Weights of a small mixture-of-experts language model, trained from scratch on English Wikipedia.
Size: width 320, vocabulary 8558.
Below are experts of layer 3 (counted from 0) of a mixture-of-experts language model. Rows are named up (a neuron's input weights, with its number) and show model dimensions 0-63. Each number is 500 + 25 x the weight over its row's rms, rounded and kept within 0 to 999. Numbers have three digits each.
Before each expert's rows: "comes after" lists some tokens at least twice as common just before its tokens as in all text. This comes from a sample of Wikipedia text that the model never trained on. Tokens count by the router's weight.

# expert 85
comes after: "\n", " co", "   ", " two", " one", " multi"
up0:504497460452516501503502471529513457489468465526500474553489521484502508485503498499537487483442491516512486475517519462513516534519477419482513499498500497499489494504473503497501471470505516
up1:504491513553490520531506467500478536455487486510515491454486508500502513493497528480507512496503486475506539509491491513504466506508504525541492518500522514480439464506521539486474539511539476
up2:493513538480553458536520461469485488484504557478485558512509511475492525463529490520541511491468507510504482517511492499501518522491503462530519445474519496476477497500507439486495497492514504
up3:464457477458472498492523504495510500475484534478476515515568470482520505539482488487512506493469485494527496463470474509483540486507465504543503513505469484522463510459505485463494477510565484
up4:526460522513507505511534497518482531508497482496513499483484501506493519500455539480498546501467535504556523544510514516489465543493549513450454495497509489538529487484464494536499473504454522
up5:514519465546478514519491507534498555492467507491492511505496538518524520528475509525498450520468474493514530516509483509527481531530529501502493516519521511472459532446515549516484459524506491

# expert 242
comes after: " the", " |", " and", ",", ";", ":"
up0:475494541462489502494530544528510468504508513462507491533498494504489468508474507488485578475484496469517486484508472513493474492539458514463499530495519519517506514521490510518476493495571507
up1:563443474491521525500492505552500504492486503519488524521498524471478518472519500478505502541503538444475463510530538503465488520463541510529491503523500473497516476506517498506517478511530504
up2:467494497490474456525470456476454507465512492514493507490475498522545538487501495500537487519470464456469460435519455476548541491449498489519478542544489535465486532505495529513478479499500478
up3:492495519483504473513521515517505506471512494481503504488501500486469524485463563463517499528472505486521499494492472544512490535512477539507514509524465488500498486529506452458504509469490458
up4:517522482496488480488524545507549479532539516501480474501512522477493488533496500496500498526523495499534498452511487488499448527452485489501500466511517478542481459549461506469513442498494555
up5:490504510547523503515541504517482494483514489501478541452495497480519533480504514489539550467490508493505458470497500488498528502483447532498503519510480547504538468464533516539524482508472470

# expert 123
comes after: ".", " the", ",", "-", "==", ":"
up0:519531473470512469506520516506481466500517484509514534532491440519472533501523483477499502499491519507484485483558468488458507514469483503549523515515501480490447529541502451478459526536510530
up1:490523521478521488505497483463495475505451503487491519497487538485565478505520540470498510505469505491563474509504505538487518479483487486481469513486484505502513541525477465486460494499444510
up2:504492524528491480510493521478487497483488504486517522474520484510505519463514486514493521470506513559521531490519514433486516546510511545525517552459527503543488494492517514505494499432488484
up3:492551537518492494478465527507548501468460519523482515536554497514530507508534506473514474536505474470512510527432557514486482489524512462503507503487484481516514527526482506501519482528492519
up4:506480474510487485453501490530493465465530456486514482483503492490501511485493519510522546499529460483505456514484467499499526516464502473507509429531507473491493507509482489521512495469540481
up5:501501494503483545517502476498449470451489442467526476519501457487507501485494486512530517493526522518437478470503510516471494497528506548491486443485512498507455578489479511528493516483525548

# expert 81
comes after: ",", " |", ":", "-", " of", " in"
up0:464477509516519487510517477545520542500488438488507481535453511481511554527517508516523503499490573471535505464511479511486547495543516538482477506498490519495508503514516515505491500505509515
up1:490466511510455514472452486479497472525506499456526521507493432494501498518454544494477506501507513518455509462530459496536421531507467462501517506519518526509502498528479456503485472525515468
up2:491510490455524493487471513514487479515528497544472510478507504555499502474483488491541519502482507511506567493532478474500462511469495472475494513497478522468537501463475506553471495507498495
up3:479499531509481486514534520492500501473501499519525489492506536481488543505500463536492524488511527473469577466477511485523492527470507505551497491495475480476462532517492537492493470513504478
up4:489487477511542441533510521519491512547513471526514444503485489499476478527517510500499521503466498485476491523474485506474472508494462487505466486492494524479515501481482500482523488480480470
up5:501468531528512506479498492505478491510506516498507525505541472527493464486476466496542522495469490481498526482512495477532466457530505478527507528455486483474530560507486530525494457492479503

# expert 143
comes after: " for", " of", " to", " For", " with", " at"
up0:474505502475479543528478491465520501515484523502498521476490479480520505524504532493507552497489526524545481492547483528512439464546516534473534477491501492518540484443496501481495549496508480
up1:523517469503493477495543533501514501536467524520512507521470486512532490504469495476478528502443488515508482547502475502484495530471486496503472546490480548480538464500459464485472498514513484
up2:542444427513468513528459536496500535483487558486470514488468510506528528519517517501508501495479478509487489494454481498509499487458539549457509501460544496531527514514472484536495519506505508
up3:515463525503513511509492496500459503493449530535527496505488509501465497481470494522479507508475507515508519473488501519538472490496524520503529523530527499504489545485481477508455472477550507
up4:498513488523510539499522503528487483507528499525474490476522513507450441510473474515493499494505462511490487517487478500489487481481462525476579502510535510517493526525507471513489515501511520
up5:471510524466496504521473468528484530481506495546503501484512515512508464512506519490509518511445489448466506525516501508481506454478478499518514558501536454500503504509504495483470517490471487

# expert 99
comes after: " ", " (", " $", "–", "_{", "°"
up0:493508500474498529577491459468496464517532458495543531533494485485527469479508458545529488450506544505495506543508524482508515448474531505523453488506511488486484521520515483519481476501496491
up1:476497529491502492490500545545524491498504506508497517487537485479539471505490548466521430465462449499515507502502520523488477495502509440486528484535499487510496492483525506501488508517483538
up2:490513514491504493520504533491524496478523511486480488484499541502492498531498501488513561528486493472526503510526550525510500553529495485490487527467528482521517491501513539474487532492443490
up3:511471478516489501495544496504492525488449501483464481540486501569475515477485522474467485502489509497499493479499516527519486477492507484513490480464509511488508576493511503492500479467470532
up4:514497504452496518471486520525524504499493518468493520537542516488510473473485471545492525495494519522510485514553531517509518505477462494501520471501518454508469489514487498486505494447528513
up5:500549500467520473484484477503486500461554497531537483495477554484495518431513495515525473512494469484542521499499475449462501490453494501508480486504531510508533500493502490502501513531503480

# expert 213
comes after: "\n", " J", "J", "S", " j", "j"
up0:548458501471504486494483556452488524519528471510495507513528521539448537507490541514494499469505530523463501507502508514498475494463514475496485531475548508499519496508492495520516543509541436
up1:473502502502502525500485481501500520475507504460483509525486529503483450506525514547503514524519512474509527519581502482471501498509502488522481495527485488465490470540507491509523512519570515
up2:491512495523507496509499541479503531540484446487501489483485517497515452505517459479503492540498498510488479491508509511506490494482448483552512498527495480489550522473511469497535463504552506
up3:508504495531528536497507516488536498492486478494503460480547490462511519486492536458504515491519485495464506565529509475490496495480506533543525509513483480474497503505561480520475482498501486
up4:495490521471465500494491525456513553481499502502504513494455530533544507521501494533471553518460511509564514540496534476532473493460491497481487537503465490479512510526447447526513504513525486
up5:511467480500468487507472449478531526502539473487518504528476469483514515492492511499505543473521510502478510458499486464448450543514469477469514552520500501476484467477488499482517496502474502

# expert 41
comes after: ")", "%", "0", "5", "6", "4"
up0:485454497463554502427465496504497488482485468498486499523503506497486525526486480488499559473535500496509485445487517502505518492509497517478510538521526547480564482509509511483537490509528492
up1:449499505495456458501483481496478496462501437523498486529528475479491501511527505512487482470528505503487469491488500495510518560534512511494478522523516531502503468521522511546485503578504523
up2:500528473471505488503514498479517493480503504506490482482501511473533554506460498503521522458465556558489524472486525546516508482483489512505546524497560478478502485464448528499505521495498530
up3:483541541509503458490472509461488450494516507498475486499488554506475513493515516488476490480492488515461464536492521475470510551493458499489483537493506453472461532514518493475537526494523493
up4:527477488478582502526569518513514445477492452488533441514467510507464494495446504453475512501458539463527480521523503478504480461449494504524487528491520480484491529492479509500542492496502502
up5:527555546450487488474472440506516491480483496550513539474501527492483528493559488512483531489534510511513519504532480478462486509495493450507472494491513544469456509444464522501529472512477508

# expert 30
comes after: ",", " and", " in", ".", " of", " with"
up0:525458535534511506496520509502522520536503533509509518519511513546500519508515486494476521495472465494432462527529474555481531508455506513498500498492498491501520490453550508455485508475489501
up1:498481540516485497477516514488534498500517483519518471501486518539476506495500540509512480535525494494432494510503504515462522524507476462529516569483460522499545484473478496538446476515507478
up2:459495523495484483471470519508494473448524516492513486483445522470467467483507481479537485502565540493486507519502468490503504480484513472533485499504501535501459467572484496517501501533481547
up3:521517508441478521501471511506478513498492510490490520487502477516512520482468480441495509504475478504469552514470494546493510483500537517551532459519508472550537465492492460480510454516534531
up4:517499540506556496504511487430452495511475493489532504525463523520552461537504546503467524490505533506508514507488502512450537510473506487498508538481517479457478529479521543508469530481497517
up5:517501486497481533483510477484478482474528469484537501518486551506539539525481505514474530492450532456503476513497508498456531419510486541547484453494500484461495480475504479497472479469447475

# expert 219
comes after: ",", ".", " and", " of", " that", "'"
up0:491464500497495501519491482477520461487515534490492516471529489548490498455505551513497491517527459486526489506488492487538447442503456487485472515468487484495474502506462509545508485498516499
up1:548516543470481511520497514481514514430513499506515532530489514488538492527489489491523516517477495552495529500497500479503512477457515473518481496535499439522456516507444479505501534469504504
up2:523553487444547498498487458512488458517554498471524518497516462476460525516451453488524530510539464500502469480543498508508505531561462490479525523510494494501480515518471534463491539471509505
up3:452464494511496551438491476542487473472468501504512495499515466496507503525517488508473519518511562504476493516511510511500504497531496509495494509510466531488515466492517463528480518486485484
up4:502458512472508512469510561501486502496535508523485488440501515501508526529493555479525488514495519518546511506522516518490510499481521470526499510501512504480485520509489465462530492472500504
up5:532523511477499520484527510513480490466484495490468537475486486519494482523511521465531499510468483496513488494523512572510461534522486473486498507491483476520499511522509550494470539514438509

# expert 186
comes after: "\n", " D", "D", " d", "3", "d"
up0:486486500521454488533500478496543518524479478498542532524458526491503455507492484479485483492478484509470506475465462528500514510480491526475515507476498514479545480465434501471506461519507511
up1:456503522498508500508483471568496493470524491514495457467529451467494511517476518512487507488465555492493463531468480435497525489515463510506467536513530507529551475503476490489499451498533490
up2:489481515529525516490506514496489509475499495484535452499502473497479482514462514529508458480487515475442476502483498524528530494500503536504537513468476505487536502521499550504492532517551499
up3:514517494491533437508489508548499476472489478475499468513462533513556514468445457499472518526525495462529521468505526523559459477501476466487519474506522525492507499493520504531532488484491495
up4:474469493514463541478483520499525496543510487500516452536482501478552525538494465477478513496494570495574523489555517444458500466521471505496512502506478484500480517481513495508514499523494455
up5:482497555468546509506439503520519515449520502519516471480469535559512502470517534476496503467490546537544478524455498508477488447508500529513490500539483546477534493516470508481504553523483524

# expert 104
comes after: " of", " in", "'", " to", " on", " at"
up0:521489504445528544485503495492495512457478473568479484506530550525486466516482451478527543510491502531486512488488490526538503498456510481489500497467501491479528483519500514525467515490513511
up1:487537486514487517484512514494504539516527488493485505515492514510519520475519487497498459526450513508509434469484510505545485498514516511507544472503475451541549488500508457517485534500510476
up2:514524454518461516477482508514517477488500529514507466490493481526507451483524491525514494460505462502500473498499495472499469516505505453507522537505438506520493551459517490493498466437502507
up3:508537526487498460485510502540537553519435506493541486493549518520503504480471455465509524507488546481475492499531492493455500502434519476530525525477486499526535486515508525534527470472501500
up4:495505485489453475517497515488566556522552517510483486541497532515481513506491491448526496514426491477511511497539509492515509530520541429465524498512493469556511462450494485536494475509496503
up5:504500505494456456474506520501504492470513512479513514500509548491481463490468520506476458483485503482447490503521495491515488494508497454515484512513497502511467486536490506540489470560534507

# expert 83
comes after: " ", " (", " $", "Note", " #", "_{"
up0:483430478504552511535530541518515452523526497490543508504504497487497547501527501547494520560527480497520526487484525490522526481493451518524512495519471496486502493472498509542503506532480497
up1:498513503513471490472483517513481512499449491478530541494494493510481509451548493487554513538494497471452512487479477470494544432478490479503495513503504535521530505485506496520425487479540489
up2:499505491508470525503495473494538551477508465458464482470485500496509523478463503498499497472477545468475521478492479508467505443481524521463496484513492489525486499466545477487497509536511454
up3:533514574496435494526533482526527503531503475537480519466473504518504505489490503483524484512502476479546524528528475522529494541509519497478471523458493535495507515504486478488441430460467446
up4:511485463506459498510512546516517443503512520502463512518522494510454491468541512540515511510500499492501516510499527505495519520500501498486509494503490545470484504489507479507543459498515489
up5:493500478468549528527503514521490543496491500506490496526512540460506501497536512559506532482521511519494514542454474502489508479513510568514446486540459486466499504495522484517484507487492539